{
  "d_model": 128,
  "n_experts": 32,
  "d_shared_expert": 0,
  "normalize_top_k": false,
  "balance_bias": true,
  "vocab_size": 8192,
  "norm_eps": 1e-06,
  "optimizer": "soap_variant",
  "batch_tokens": [32768, 65536],
  "seq_len": 256
}
Below are experts of layer 5 (counted from 0) of a mixture-of-experts language model. Rows are named router (the router's row for the expert), gate (a neuron's input weights, with its number), up (a neuron's input weights, with its number) and show model dimensions 0-127. Each number is 128 + 24 x the weight over its row's rms, rounded and kept within 0 to 255. Numbers have three digits each.
After each expert's rows: "mostly gets" lists some tokens that are sent to it at least half of the time. This comes from a sample of Wikipedia text that the model never trained on.

# expert 7
router:117159142112166157123131155120088106125108113155089127160124118120127098126149151139139119124152119106135115140137181093163121097138116134153186124119113140077153129136109170154101154160096118144113138156128123121114082127136101093129130095132114164103121112144151161129147125054133062117111131122106094134189141113127160103140121116162110124123098144118085114160163096132128145153133
gate0:142126141110145135141094125138135133115150106144082166133071132101117147133152103126111087124141119149142144136148092109134126125116117133086164150157121082142108137106098127102134130159101132158133160139159148138123134135190107134077101126089158152154093131137112141116084086148144098159113115175096104108125181108091138137157114122194118154126108136127141073103140127116110133139109
up0:122169120191125143172126140148150106121130125111105120136112113139095125128145071127135085155086106139130123129129126150106149122136108156123172153154125136130119117138105152158128121139121118121151137068122118118192090147167112136137101124136140129163162126062160177094107124146153099131129121095082117139154114140073117123127101093155111154110113129094111154121148105139122095115095
mostly gets: " Mar", " El", " Jan", " Ol", " Ber", " Jul"

# expert 18
router:142136137130134141097131123137062113131110085130110148159100139104111131160121140138100128109159108130121102195143168161152142108088115102161119143137136131113114123120119160166126116165090127142110095116094123119118108128161101115136142114126109163101097115115123128110138110047133086135172145144123113143159169088125149111087116114152145103113114151099098096180127149155131139154132
gate1:086092130133110115139121074151093142070139099104130138143153155142134121145126157120115146094152111132092121124136126147124072156081147090128156173146145172150103103155120142157118114127091144147145131159164129125123087115128121101147102131112086174158127124154091151115110099103130113145130144130068126165133101172114108114102139115151118152140147157100120162120108136129152127172132
up1:136135135143135151160129095122164153131131114182123126158103061133112125131115126125151108154129175145137124148150123136105132141141124146111101155101102119128120079127061143096108114113117121096125139043129129125151081155157113133120093115115102140142146113126154106137114193130180119154124108147087125111127112111151117118160187138089147144131104116091146137132132119103122128104123
mostly gets: "',", "=", "born", " -", " →", " :"

# expert 1
router:136140101124117065097156103111111103145128110103092159162099112120097136144125145101165139091162138087098115136153149102140124142116159099128168116146134108116152126126127179152123112176103095160126123099111119108104077124180103129119137119144111157105084136110130147109150158104160087114153170106125105127168143125131161123123168118127126136101097132088129124169148097143125148147112
gate28:102145066124148129134104123136152131114101135123109109157154141111119122166098138112145120105118100138082154129154143095141137101097128119156147107142109097093132127143134090145095141168128136159121121147119121123137146098097131136137165129141147183114109134088089159135160092156143146133191073106124087134158135164160122154148139111160141152106116166134120099104164089085128129093142
up28:086118138087111147170121146141140109118130154097140117147124160138106138122111123151136089129139125101096129140182137111128129152084138094108165139138141103112119103155140143116069151112134135138112153122115178170123079154113111165114171126069108131126101098133141146104118117106175095135141090067092133123122136129130125149182117112115124099108140141156143149115140086101138094148146
mostly gets: " re", " ex", " con", " co", " inter", " Ex"

# expert 31
router:142176144107129128126128129139092134087124120143097115157101127127104148117113131118154125103112135141134103203124144154132152130116132111123164114111163126152132094125126145164122120166085123145108129135081100125114045107139144137143110104094089126111124118132140188116127120095153155107123151125141102121176118091118114126125129118137174118103139136128063087122150150162162113158159
gate2:137127095140103130153114160137131131094129086100125117138077119146107172119139116128130153135115150119110065173132146101093138127156149113130139124120162119154090156122107122152183119174128137131151120139162128090102108096108133155149125094139102119125119141098121119104106121103093139148134156139125177105181137094152160118072134152136139104150147134122121118055088126103145135100143
up2:145100164129176137094160096117132159181122118148091147121184128147120125184069122098123124135101115149097175062127127143156125134125128147149138179142111132135129113129190118123110153135100184133110100116144149134129131107149147123128118121096087158144151149156136123118134170145141122144105134097111102113104101141137122124171132127110152133112098094123091145145156146131115144125103
mostly gets: " Preceded", " Position", " Genus", " Candidate", " Succeeded", " Species"

# expert 3
router:158108087106141156123132147137127105140189132145088150179108144119080154157130140099188134161175151118137118157170157152155124106149167126170139144160126165108154127119116165115143120144096122110123150146116128132098076118155106113136133132151110161089104136127156118110143141090145108112139181129129081131167144105129137119115147116105123123128110123110105104164149128167133148160132
gate0:118130133090112166118106120154107116136151117139114105142108146091125138157093147101097121140119137101145118101155111160151129101167127131162162143140089176094101120156105128140149111151129140167096151146132171112120151071129164174169125121155130135099108111146148118092175120090155117117162120097149141113177145128139115118152157102094100119145101156104079136095118162133135112150131
up0:142109120139143142128155144099153167101100090103122151063148108174101170061139109143129123175149118138143110139137132122097164107124104104112126124135140079144108146106123143095126157089152150133129095115157148125135128156109137088137138118104107143095183139141150165153094109149094121146129151140107102168105120164108111153122113092170145120119166152115112118162105142122103125142139
mostly gets: " rock", " magn", " Ind", " gen", " spec", " med"

# expert 19
router:160111118161129154103129108138127119114109101154105119146133165108142160142128178122138123123144111102093122151132129100155134118074141092148172104114142148119159093134125165112138096159085143169128123089107121128107075132143110084133136126143139124102120146132153128091186102095169137132129148123156143099090163101148144119099149104119146092106125156155149076143141108141152153172148
gate4:085105135161135164108139170144143139154100136097099131108105135110182126156224126099131140148128084114119110145115122106131117110091130114136099130155115125155192122159109112112148097104113104142122116155127104113126141142179094097117121128114092139102110103113138116125152157085131082140099123197154113121094146104123129148116153142113130102117155125139142113148110132132123108140117
up4:153110128118146111189100135106127110117152155117140125099121133126148131095144129115110104117100115147077142124107088141152057177153126112080149124148147107124150135105172150087166152144158106159154133130121105143117124127144160140122116120134137139110124156078107134126118105137182121069139131112119161117155079122117127098171128137130114084112125133090086153131134088109106144107117
mostly gets: "-d", "-se", " repe", "kn", "-e", "-n"

# expert 13
router:138144108145121120103115102107101117109121108135105099103122117133073163161127165116159149093141146094149112161111156122151119092107132099145136115129134157146187130119101191145136111143108148164146127122141125101070055135138101118124147109132152129103080147121152125122156123094141095105119163129130110118112131102141146121117140099097125128131107140100126079159156130139108142201129
gate80:147131128130153121120146064125155131078111118116137154122083126151129110164160151062130141164091105141153145128136163122124144117106095107156119140104147099088174133132088120140158095113145123174143145149101101131097112141093144128088140139137151164122119146097093141116110113128139132138139082141151096121107168102141153152166126119138120144163115121131115083108164097125132142074110
up80:157119121164149147142130129132101162105155117143102130112178138074131130102095106152134087121144135092131096136135147121158150142134126146101125121114125137164113152142121116088110140176114134161137166157132109144097129083140084156127106115159125167175107116155168107127154193159107149071102123162123149176156113102141146113150117132165131122116078118099143126130134116134122109122153
mostly gets: " f", " l", " w", " fl", " v", " sp"

# expert 8
router:116199151127154127092148122092079126156150106144108132123122122134133135127154148121125137107141149078111150154157135125158113116100131150139167133120168127116128101117137124149130138129101146170118101103112097130106098122130115090177140141120108137105114120088110133095173109058150134130148170115119112135128183110135132146099136116133124132102122101114125108181122093137146144207155
gate2:088161122110165120079142145131138129089112132138111139146146101095125129094158116076096139132159111189103167103129147166148114097118133162153148147129137116085134129086105103117095127151154145123111133112103130108143121116150152118133153181132137120172119182147111151106111115109144110145141109147093129153098137087126135112134138128112139092171158162123163125146162088089096139130115
up2:136130094144158102104117126101100151095145099119128124144183142177126143127104103109132128084146077147078156153127152136125124122104102147114141139152128124155156124113129108101128131141145163148113136074113109134095110085143127165151130166141120158123107142128156154152154137108133106162149139120109098161133070111110094103132083119087087099147114091089136149132132091149096112108145
mostly gets: "10", "3", "28", "27", "4", "teen"

# expert 15
router:152170142121139163131115149126131125151124104149097140127120119089110164141116143159171119135124133121147142188143165132153122061078118148138162098104122158111133122098108153147123140147119157132113148087092130125104100154100132103126149100127130107068156126106129153105168130106094089106149147127102086111114136104126140125125141151180149125134093124132077108168149127162130114162143
gate5:090113077090129145103111181109103070171127128167120130107143180135119127153121093118183129132128153110125115123110113177149138123134172160076117158164130153111149105119106138130131195150116139125143122125138135125102136081127129124109079112123122090166092163093135121138130135120124162134156135099107128135126106137142139130099130145166160096121150120157132126119115115116086143152145
up5:151112101106170138087085129139072130141150110152132137116131128145134183130133135117154091149101157097113132164104117149107120140128101142135147081186107128142099126135113143112116068149159122145116165137089159144168143121102109146104088102105136132134111147129147162134141161103143151136111167122108115111115076150089113119101127118133126104123096135121100159158167163076129140115118
mostly gets: "ij", "iy", "uk", "ik", "amb", "idd"

# expert 12
router:152162118146094145123122149124117134112107097156108124129110120111109134140145150117107144091145125096118092206099150143110140086113159161128145090117113108126185129122139131148141108145107113148094130144104107094132083124145141101138111122147114122096081106140155152081141125078143075099171157102148108112154141101117133097095157129115155106113138142126090119165111129125143150168159
gate1:107137083085131166122114135106111108125110138128122148090098142095150116108131179167142159108093138152093153133063173159123135109121164119113146134125141079112159136153120151098104115102165112128134129107172085105090080090101156129086094135114109105129129081113101150114108117125161137132127177109103115126105156116141147143115121115121136135150145142120088125141102142098135145109122
up1:086101120131122124139143110092157110168164151120144117136145128109090129143075100111099166148139106099092141142123148106172135137117108128127101130115136145111098159133142125155171121161086144132113104135167156089098153132172121152125150136102148097200112138169120135131093153120140139140119136101135103112150145088105098098159155126107168095118061135127125110133145151126132096132137
mostly gets: " JPL", "%;", " ·", " –;", " —;", " MPC"

# expert 22
router:143137146114156109111154125117116121109069071120100120150102128111137138144145151104130117136142116138120127164161136134172105115154149160144175126085116116112133127159126137166092146164097139122106142144108123113087073121163110132081141111132142167101125112104141201122185122067110106104111166125118129117133129122111181120129134099166117152136137132157120093145134136121130134159147
gate0:139116141164168111118115105175120131119178162154145136127142112148110163126126123141061156155151091151113156130140156096104141145162125134133170166146141127142148149129106105126121109152106153145127146138059112128153120132114134175136131093078111154109109157112128135103137125154116112114146094162168123123151160149119154141103104106110087136100084127139100132134082137126154145134181
up0:136151118111111150099130169082118132138098095094121113141108113129125100157122154109206119109132128119157127136137128149161138104090129083115094103090097107121124111140137128138123077102143090137109120132151152145065148149142110092096107156181124135130120106124156144119120126109140143137112170105123134149110101068125136099128130136111157124131167137137151122122185110149141116131068
mostly gets: " You", " do", " Me", " Go", " We", " Do"

# expert 24
router:155151105093110131118110132145088121096129148145094139125131126137106155127134184108144164092155141136129127149134194125157127099119157136145162085158182125105136131099106175120141105119137133147132135099103124144113081121193117167155113101117113151103091131069144125087124145115131112127120170120138109126145142093128148121132149115111157105124154118104096095157147150143138161160155
gate0:133096123109120160131145120063177136105085093179136110064137113124131108135122169129135150138070108117143112136175162131125134125134156129133147123149116155128120133138171170132117131155134188104125151115133143136096132104130130134134143126068164112087132163086146150100116171152111145136119142177108112139099108129161154120126129148134159137135117131137113139156144151133113139181133
up0:094123157145122137099126102169113116113125145127153125143113119169138144106121111148152083085141169093111123100100125140135101132105112123128181143109130167142123112131092145145135159155151129131121125114076143148184160174114125125110101122137118083159143114194176139174119093164114128157120086139134164122130147107172115118080135149085147122147112124117161117103128134103134113132125
mostly gets: " long", " public", " small", " large", " short", " great"

# expert 26
router:137162123142166113115123133141114140087145100162112119165082133148131168131135153118126126109128146142127139163138137142165122129114146166119167126111142117134116113136127180140113116163067123123130143118074107124112067132147129151111115112157129172110123104119118161151168130082104107100118159110135096131191151104099154105107115123136154109151153131160121067150140144181139144135153
gate1:148101108130090137166109111131091149103120092113131161142119125132120168092082137135124132156172102113128158104134174109179123152130105144103164104072175112099159159130141148153144124113124065088127092100093141133130116121119143153158137127139128143103132111131159099158090166142130129115115143114150119122147144137124115105120102165112145108123145077145114084147128138132110134177161
up1:085109122134155112148149117110135123205141197084141110163120137137112090154103119134166115154090097112151121107125127147111134127139133111114104079159112136120099115132125156104125164128180143127120129138138155094127111153153142083138135155167136104133124129114145084138136137136138062108144113152131134097114102104130132165132137120142122166115126113096128120165126091118109163071106
mostly gets: " Film", " Festival", " Award", " Albums", " television", " Entertainment"

# expert 17
router:135100134127132098108140158124136116123083117111096165164106087077139180137128148127164124112135140081131117137135154119162144098103146141126160120132134110116135137122172138138129153202100119145118144090085115128112073147172100118128149108141097112113124128121120149111171136101142114120153129126091129118148140111182182135121175164167130116086154125139099116159144142143139118153126
gate4:128128150125144132135139152120119122159117134101148161164144088113107110123133122150097147089097097137129149127162082110104132081125139098149108109124129124109116083143139116151104073179144145144150147137099111163121134147154133110136086140164137152093105119185158110147174154142154169113102142149100118079087169154158164123120108154087106109093144145146142111130125142145137108140147
up4:116118120147067100087124141103147073132133099142140154085100125096103087132099140106085128098120113149171148096137142123211131125128136080080108123126143154185103130149124118167131141138108113156148091104167126135126129126139170122148134131130137134142142159130136117133159138130160133137171126103136150089113134108125164141132103095111108096128084103117131132152118130158137126145100
mostly gets: "arri", "hyth", ".e", "ri", "ru", "ione"

# expert 14
router:165136133085163150138129111138091128160115075143128093156100127117114150111116171148155140089113123119097161161163157130145126129110122150170145107113128121113145101139119146130138135149134158106079162132064086126091076138123118117161120112112117140101114153128132134111153151063142118127108168130129082146139142119089141111107125126156145117089128137106097083159135101130158149131145
gate4:140129112149148081093127150137114117138133121128163109159096091141117141131149178106138131057139122122097108116141102148176121143148135112125095150121164138142112134125097162107096138096110139122134160133154093189119092095113111156092101101142124094099112133114110154133121185131146122126106108123111100123136078130127168120133145083159147143106138172125087104117109144128116171131157
up4:135151101125149156121096118138136118132154122154134126134113150089170145113133098174109151143119159123153107145128117086094147087149115144184122157078097104125158106139122115145141107131144118116163113162098180121100105136106133139120079121126158088092135096171159096153159153138113125133143120137159109155110152088145117121140147125108130138123159118107178093136169145121182124133164
mostly gets: " York", " Angeles", " Boston", " London", " Chicago", " New"

# expert 2
router:160173137140129148092123149134087137108125090148124121133079113114088145126147136123127137104134148142128138160155129113139121103152118179140167117127159139100115121113127142145095136150117125127113118147082133122087062129144096149116114120140113149056137075126118150126155147077145107105108153154151096145166174125104165122117112122142145119129137116151134099192174125112131166142124
gate4:110140089111122107126169095114095124143112098132088098111146129118141156139124143096156129134142159142146112154113132098091153101148162142136128099112131090112109140111167092129121119146150119138118131170112123134113071108132112097152099171071107106108138127137134155076114108121148147126137103109145123194162113135113147135122110088109105148071120083096131124149119087092087136116106
up4:132132132143095160114105100092104101130167130161142149131107104144105155100159122123115143191119156149123143119110164135096106104134104121068129096129166117114108133101147138102142115130136128167135068133119143098118178135095114117166161110100101107127077129147117126130092099141175161144097171109129079102187120098111129139112117122143110144118119137129151120127108138144124110151095
mostly gets: " James", " Henry", " Johnson", " William", " Jones", " Thomas"

# expert 27
router:192143163144155124127137126123096140155102090160071120151137145114125148132169111133122078111132105139145150163133117134126132121122129111126168101117146127130126127105135137145104160161081166141111108119101151150106099105165104085113130101130120166093115093151150130094179118106168069136153146125112127141161136102095149114096128120130184130105137142150111116144160133152146152167117
gate1:139072160144095149113128115109114138131109141125165122186116163149119162089109180113126168126122083180131109136104132153190074086100124144126142150125123161166095141114139127159121123149170097127110134156143145123110152114177127113145115114157119132102107101099107093120152126144113138147080140136124148119095137152132148127124077153097122135124123122095144135113148140132166138130099
up1:113122134117147124123109135140147118117135097170128149101166120121166102117121092131130110132136133115122103145142126117054154142117120080111141078160113111130172124110131121119115171094112141085156125117141078132177127133089129116147125147124152103126132200138133135162089085138097114107171136161146119118107140125150077150154166087171126129140138128139080120150138158132135129115147
mostly gets: " was", " is", " have", " has", " been", " are"

# expert 0
router:159165137127129136125141127127096147099111101154119100124142113143112141157166133144138134123149118121138101157181166122170108097112109173117190118124144153114141143084134174131137115139108136152131118115106123125118105139108091088122145097121128155062111107111102179121189130072138090117093142130143099120136147123109162110128119107131143105117124132113127103188171117125107134152091
gate2:151157141120165119110151109140132149114125164115102090136101134156114185101139141107120161109092151117164138145121101158154132148144139150132153170132183158125109126132157122133119053121109128129149127073122107150124125173142144134121127084152154136117104141124115111090160157110102117159134146099131126095117073131125134080137113127131101139173158172145110138146094132164142122100105
up2:129125135103112196090134112158154157148164142125102142114131131079097112097129080141119104151089120139121126114146179095070104109126092105160124111171142157101130153095108128126150138117170156081129110160117132144105126141112091157117164119120123123105143117162114166140101124127138106145134086154110138146132149100155117119128144105111157098101153098064111152118120125124134137115112
mostly gets: " T", " K", " J", " H", " G", " P"

# expert 20
router:128163134151121129112152106151119121077137099150125101113129079103115150165148101138139106138113094142141144164115164155143151096120111124127142146131161108133142141136118131146103121160098167170136149102110121129113058136174121130123139112148104189085117080101142146095147132085160088113141119153150153091168135103136148119112132100116156136105118102135124119134153134149154164173160
gate0:142144121134164171135125101094114089142140180127147166179076166175123127117096145114128095141163148109128119130149165099122097128134160126119103083146142130114094113120096119132147102098163123087113131140162117169132161122150113123116145079097078111129120132092139123113161124132063166131127149145149123166116137122126111122137141136123103109131180167149118118122127135156121115158144
up0:144117107165155175118158092127149106111120089209126146120141121118108174118131154153075097161113143113141126102158078111161145098101158121144152102112126153148162125092146119155097119156098140125115129132105140140103123144130113135162107134118163110126168149143092112128103160084148117124111127113113133114105192114103140151095117145156134134120101112135105139112155111100152094105120
mostly gets: " located", " children", " moved", " died", " killed", " worked"

# expert 16
router:153165121128123153107116133113067125127120111129117123162105135119110153169163167148173154135155128115129128163159152161119118087130125155150127107107105135098198130101121144106129128162083151098101100169085100103117116135156144111144138104153117153100105139104090155128151133065123118109134134141141090111169137123120102099095159100144160102132109136120112092146161112130132128138148
gate1:138090124155137149136142109160162164114110155117116128119086143143087137107157132147171128122127133161109089109130125108152131151156166116109099111137143122096105166092131095134094127090111117157100101157104115129110094111165101162148099144148112157107142134144120122104073116119170176137118149119160080146128105168089103092149141159103157128119138149127122175109134156133129103138168
up1:142087107151166104131131141160080093113116158124128145158144146108100137095113100161151143138147133111135144099098128106124105128156160126158100141153164114107101131092143132148123147096143136108129156116181124113119127181127138156150125124142112160124128064149104065068088147106139110161097117128129135118198119109148136146111111133140123118120123119124130166121156140107123116171094
mostly gets: " the", "The", " The", " its", " Its", " our"

# expert 5
router:160158133147137142107128104120063111111102066163097155135148141165124140162143150132146126102141123103147141181176172103144110099101132147119144096086138150127133130105126133126108106184104135149134099119070086127108122098156118103119127108136138168117103125153133146118167112070125125140152159146139086124179130110100165145120138102135136118121112130131114105146120127131153093133136
gate1:138136088086136134129138123097168144155112109135143126128096129160125139097132103131081140152124142091090142135143193111088143085126148177085127132086083126094173176166126108121148143143134109099105149124103159078126155143122099089109116133147146131098136175104114122153149164155107132110094140137156117101141145133097160133136112151122160117109094124126160155121129134120126151132133
up1:112099173165157117141139146122111125171156152109148144128176139103156160134065085142159129147110125111142089115150107127112155130145110146160147142110126153179130107118122166168103130129135105146138118123118136157098099127116156160173154148160166118068114107164108110099131128167117140149114110109150133151120125117118141119152132099124096118147137122100078128125120168140149072156112
mostly gets: " his", " against", " after", "After", " her", " After"

# expert 23
router:143174116122109100128134122128100120114101110164106139176100126125121171133143140121124137093113103125141174147106161134128097096113115140121163131120116169150174151124134133110143111160102145144105160105094100147109084125160139149152150089113109152131104100110124146102137117059133152118156114115141129127143136102111150155112122084169152130089123135144151058144144117173124155184130
gate0:176102143131127138141151153060109112125104129119102125137101122085101134124110133148155155102144192144118157148129124090095125137128122132133081113148173133111105110155118128135148145134144136165133103114131140141130112124083105119135114116120139131162152169108096101089148147123136102122156154123154122097168147077159108119136133091132131187093082120139156150138142139162118152112186
up0:087124079097124153067134106130115085132103149133147109089128131144126107114152095138102124146129128110123151144146156139182098151142124107115138088081151131095131125128108110139111144175132159102111103174086134133123162155168159183142112115149128097172116101086131083127118135154112152126134129114129128126153141128166138147158123156159186147133113099151141120142098125124152136137153
mostly gets: " one", " success", " opening", " interest", " addition", " victory"

# expert 6
router:153148141116093125107133135133103107138115089120079111162084133141101119106138162106120119102106122110120123147128116125132146122118142101165172107134125109137159115115120157119134147145087129133084081153083148074107066117145091127132105108118102117098080092096166109099149109108160096103132130117132114097182155131149114130090126117146156137095152136116118100160144158161135142158151
gate4:127146129170119132116083137132111126110095132144068134173139121108113119101145135137126087111131167117118135157146138111167157091094071153116141138140110151180123135115109136164068110127069124166089148165107096123181140122125110149126089121188130158126159122148128119123158123130123125128103113144131158141125121149119102143140157137113142132132149151117114104146149168151149083099144
up4:119098116140127114097120106158161133144140125121139150044178134174142140141160093133129098140131124122109109103112140095103117164119138118135080135107119126164125096117118123125139104115146132130157156132139074176073104136085107114138138100101116185121123108112130117155154096137120113128158101135095119078152123136129115109170126170119166112108127111148096136162133095127142161155124
mostly gets: ";\n", ").\n", ".\n", "\n", ")\n", " Binomial"

# expert 9
router:126150155107128107124157150129100126133123123113097121145136141119121138124112129108123136108112104146171118170148122149158129110119115135133202115133147151119166136136133112168150138171116135141113098149108121114146042120144122110111121115150109143128113082097135175109194092102150093127138145108119109108152134103136111143127159098094165101128134123117073070143157160137165160150125
gate2:108117146100135134117124146103099101143139082079154169186100124143155104134175170164144114137123138148153154133102135122149140110137159144124138122084116128118147153078158120110108135116150111110087116110116156112162106154108100113110132177159085144140158102147124100146166114149062093102122127127076104130140122144106112153131140120145126128125148121158116099165140118080112145115112
up2:141162152168131116173112128158141165104110152122110116147122150088162166112148158127142120142149135155116095136170120087107075127081121122118115138092131097136122130105128126121150083100159105139130177150128101107130136137141108105154148139104167118118112157145137124138095188169123183180114118146157149069090099119152103130149137142137119137119112123101146141109113128135087118136137
mostly gets: "°N", "′", "″N", "″W", "″E", " UTC"

# expert 30
router:158139136124121108113141113130104115087148113134110167166105111152085156142124153133131153106158128144161161168126133134143109091096122105141160126130149128107165115121144127114142087145098131122133126144108102110116103134150104101145122116162112125073100103126119125132176144072133093089156176111143111111154180096167119118108109111132145111098136106115096080184110103133158145170133
gate0:102172145121141089157140176128136131084117102136152133124088132185079144166051109130148105139150147105135117161071113131111118131112128172087083143122120096167120139123096136136117101156102136147125089106125119111115100099146061129097127144121126110113145118121130102145119171124132136110148111149132121144102136102126131127118169133125101113126105077146130119132142108104153154137116
up0:110135106086098135151147129125098132126118123120149155148106123134076093148076134152144099168141156161135102166113117120131126154161121108110129158129146133134132152159134100113164130152103154099149077135168138095158143074160104110139142105088149108104158125080126146131147139136131137172161151134120146087165133151127080106109173150133129128148127128085102107113116161138174131124124
mostly gets: ".\"", "\".\n\n", ".\n\n", ".\"\n\n", "]", "”"

# expert 28
router:132140130139144094130146111106120108160121107155093173157088147126083138143122121120143099133144162127132141134121178100094102154113146122106167112159133113110151147092112178110125095161117142148130121115112115117102068150161152111132161118128095117096108107103136131095133127104167081106126180112161093117158153117106114110157098118150131097123103119123128087180157118173105133137144
gate0:096121110158131085151109128127110141119153161119093118143106129170154137165101128095104130131149114132127145163130129105117110155099130166125137109158174106134147160104153140126146092128107085106112134120154148089097127134159160108114167131140109156130098107092106090124123133127141109138173181130158083084155101143158192098152099150087119117118152109133122132121172160133102121136136
up0:158161081151144142109159154120106155104127117140162152130111129113127127113140159112115083155152095166110090111138087118098142130135102105132128093136169136088146155129096090114132139121143106098161111127173117152121160136144118110106104063131149097132130093162109117121139121128130179152146097132110134149075148132099088141111142126133157091089161115151122082136164128116125089115121
mostly gets: " head", " world", " program", " ship", " form", " government"

# expert 10
router:157153118145120113091144085138106161126128084111114125129090164146100166148162126122147130121135118100128128155120133167147085115097170113139185104118141129088166135131117150098121154135072151132096121124090105123103119098172104108126132115138115135091087125110144142084180127078129091115171118133137107164124111114144147101120137134166151113096151132102117118152092110137134143130163
gate0:141131124151100107116113093100103159144109106101132126107135173121152108117138140169128131104185151119116185130116165170080123148125150155096157142125135109075142130109130164069142152113163138183102147144130112115122118167155152127141155114095163140129103171115112146128116104088123139081141155155151095120143124133138130091130124113143098104123126134130157103147175104103158125121137
up0:130150133121175151162124167139148134133134144148137128106114114140108104082071110127106132121139117122130105121149116117152157144173081121162100128153152104112085116143119100162109095143102120124101123097100138105119100112083106121134106180155127118104164111116100114117141145171117139099109149127133175153130154153117126123170150152100163139107164107163144170112092129128064102142127
mostly gets: " and", " or", " &", " but", " while", " although"

# expert 25
router:113125105137091118116133098133108122106127078130109167116119128134100158139142101091141117112158140133129114183145141149167135102074111109130166127146132151129165142115133186152127100171125156151111133137132132096092100112166139124118132140139139146134099100094124149109152165055128084134158174117133101120133151106097122125118114099132143146136127146094121107172140092152157153181130
gate1:131108143141126154123172115125107109126143136094081145173060110144142091083166086135121145139164122094115131153161175110169112170142125171117141177111098136107132084130143118136141139167141133122146108145131146129131138111095109156109125131163112121140124114129141150106099106102117135140118133153107119149157127129163093162107152077130142127139120119128162096137118124183134158080102
up1:106132121133136118164154149126134145110134099130161113111151156141156141135099117078109091127127145135139120112073143161105081131148121133132159110162105080118098183121069129110158111130124121138105136157117143114086118138167154101137129138104153156074143127123137153155138170147156155188123158082143158103102124145159114129101102128155086094115117151121143110093128137107131136148103
mostly gets: " \"", " [", "(", " '", "{", " ("

# expert 4
router:158178146129126124134143141092105108120152116166099123163129081120124163167138152133146150122143095130112131184119113117159117113084079144150182139110139121117195119122118157127168150165126123129122136136078134128133079138154141067123166115141131121084105137112126117140144101097122137112119117160148117128163141141150150096094126110166155105155132110137109101171132134149144151144134
gate2:179122126135115150089112132116120119141162111172126114139140149101158160192095110082118071148154145160121150177159165131159151129124124098106119166097088132089118143161146177115132107151112149154140113093090135142131120134111104126125136133190121102114092121121098128148109103153139105145156137133136161090129086153115140144128123116114158131134144077125135120135134137151140150160122
up2:115123156099103135162140139148120151097122146087134155127141204136124111149102161131119168113104071102164112071126127146122113125117110126144122085105154116116150135159107153132116082115135121134118144145151168148150148157134168098115107163129141141104175095132115098092135176128127085128113138141133103131137142092132136107146155161129171088137111140100143145105114156120078141105139
mostly gets: "mp", "06", "09", "enth", "rast", "hammad"

# expert 29
router:154158152126133124132147126130138132106125111159129138150106128121107124159139119129140103162110122113165090172180162160145130092100121159119165113117121150122157118115130143138136097187094133157140127124104111132097090131143109106143165118135138145103113088099116142108154153064140135115098163123171107117128169111107154142149133128111117120137101106114137072184137109139114144198088
gate1:149144129122158125137139164173146134134134103106139133091148127165116121085132133089097108163150154142144108104152130096121148082150119091127123153160172176108131097129151135172135164132165118153094157151133147130140087092182110135158134099115162170139117153100109105110110128149123087143135126166181116107089163089151103113119099087125109126137128137119121108118124133109131118139096
up1:114119117143092143127116125091143101143125109150130153109131147138134135097132173103118089150140094131100148184145092185138105114095156072121138140155113148145110139153120122136108102140156126123136101135119095138149139119136112156138116119149156095121132156090140189110069133164154135156128112096125093116190128144100120114095158115142127083093130104132162121121118156142097151094095
mostly gets: ".S", "V", "-S", "J", "-A", "-B"

# expert 21
router:164148144118122143096126131108082079141125107138112147137114129108117156125159139128124136086147113115116109208145124150126134100071138105175145129117137116132150131154114137143117151146085109157115124140107109125124079137171132121121130091142088120092088126123151133113171146067132106104151148104150115121169143084133158119123135136121152129087120150114112094157128121146165146177169
gate0:129159132124126154123124119126108159103097158137168108140116128140148156155133148071142129127117072131121160115126158061087145117125173098149114136133137135114116086159087123129118143115103138174160076128152119124125094134142181111126157169156109136159119131148136143122145097124103118151172110141123146153131088125132121119140154129098159108168110121139140100129109061087108137156134
up0:155161103062133146152131155113152133111111144161120082114157118098139119172127160113120112118102149163159074144143144106096177138078106145144145115132169120131107117150118134162104157173103119158131134126128135128125103155123113143087177126122122130143100145115173166122169125136123118138152148118115197135158146152138133131136095143129136154168130134112169153100109108121107105143135
mostly gets: "|", " whether", " between", " Both", "===", " throughout"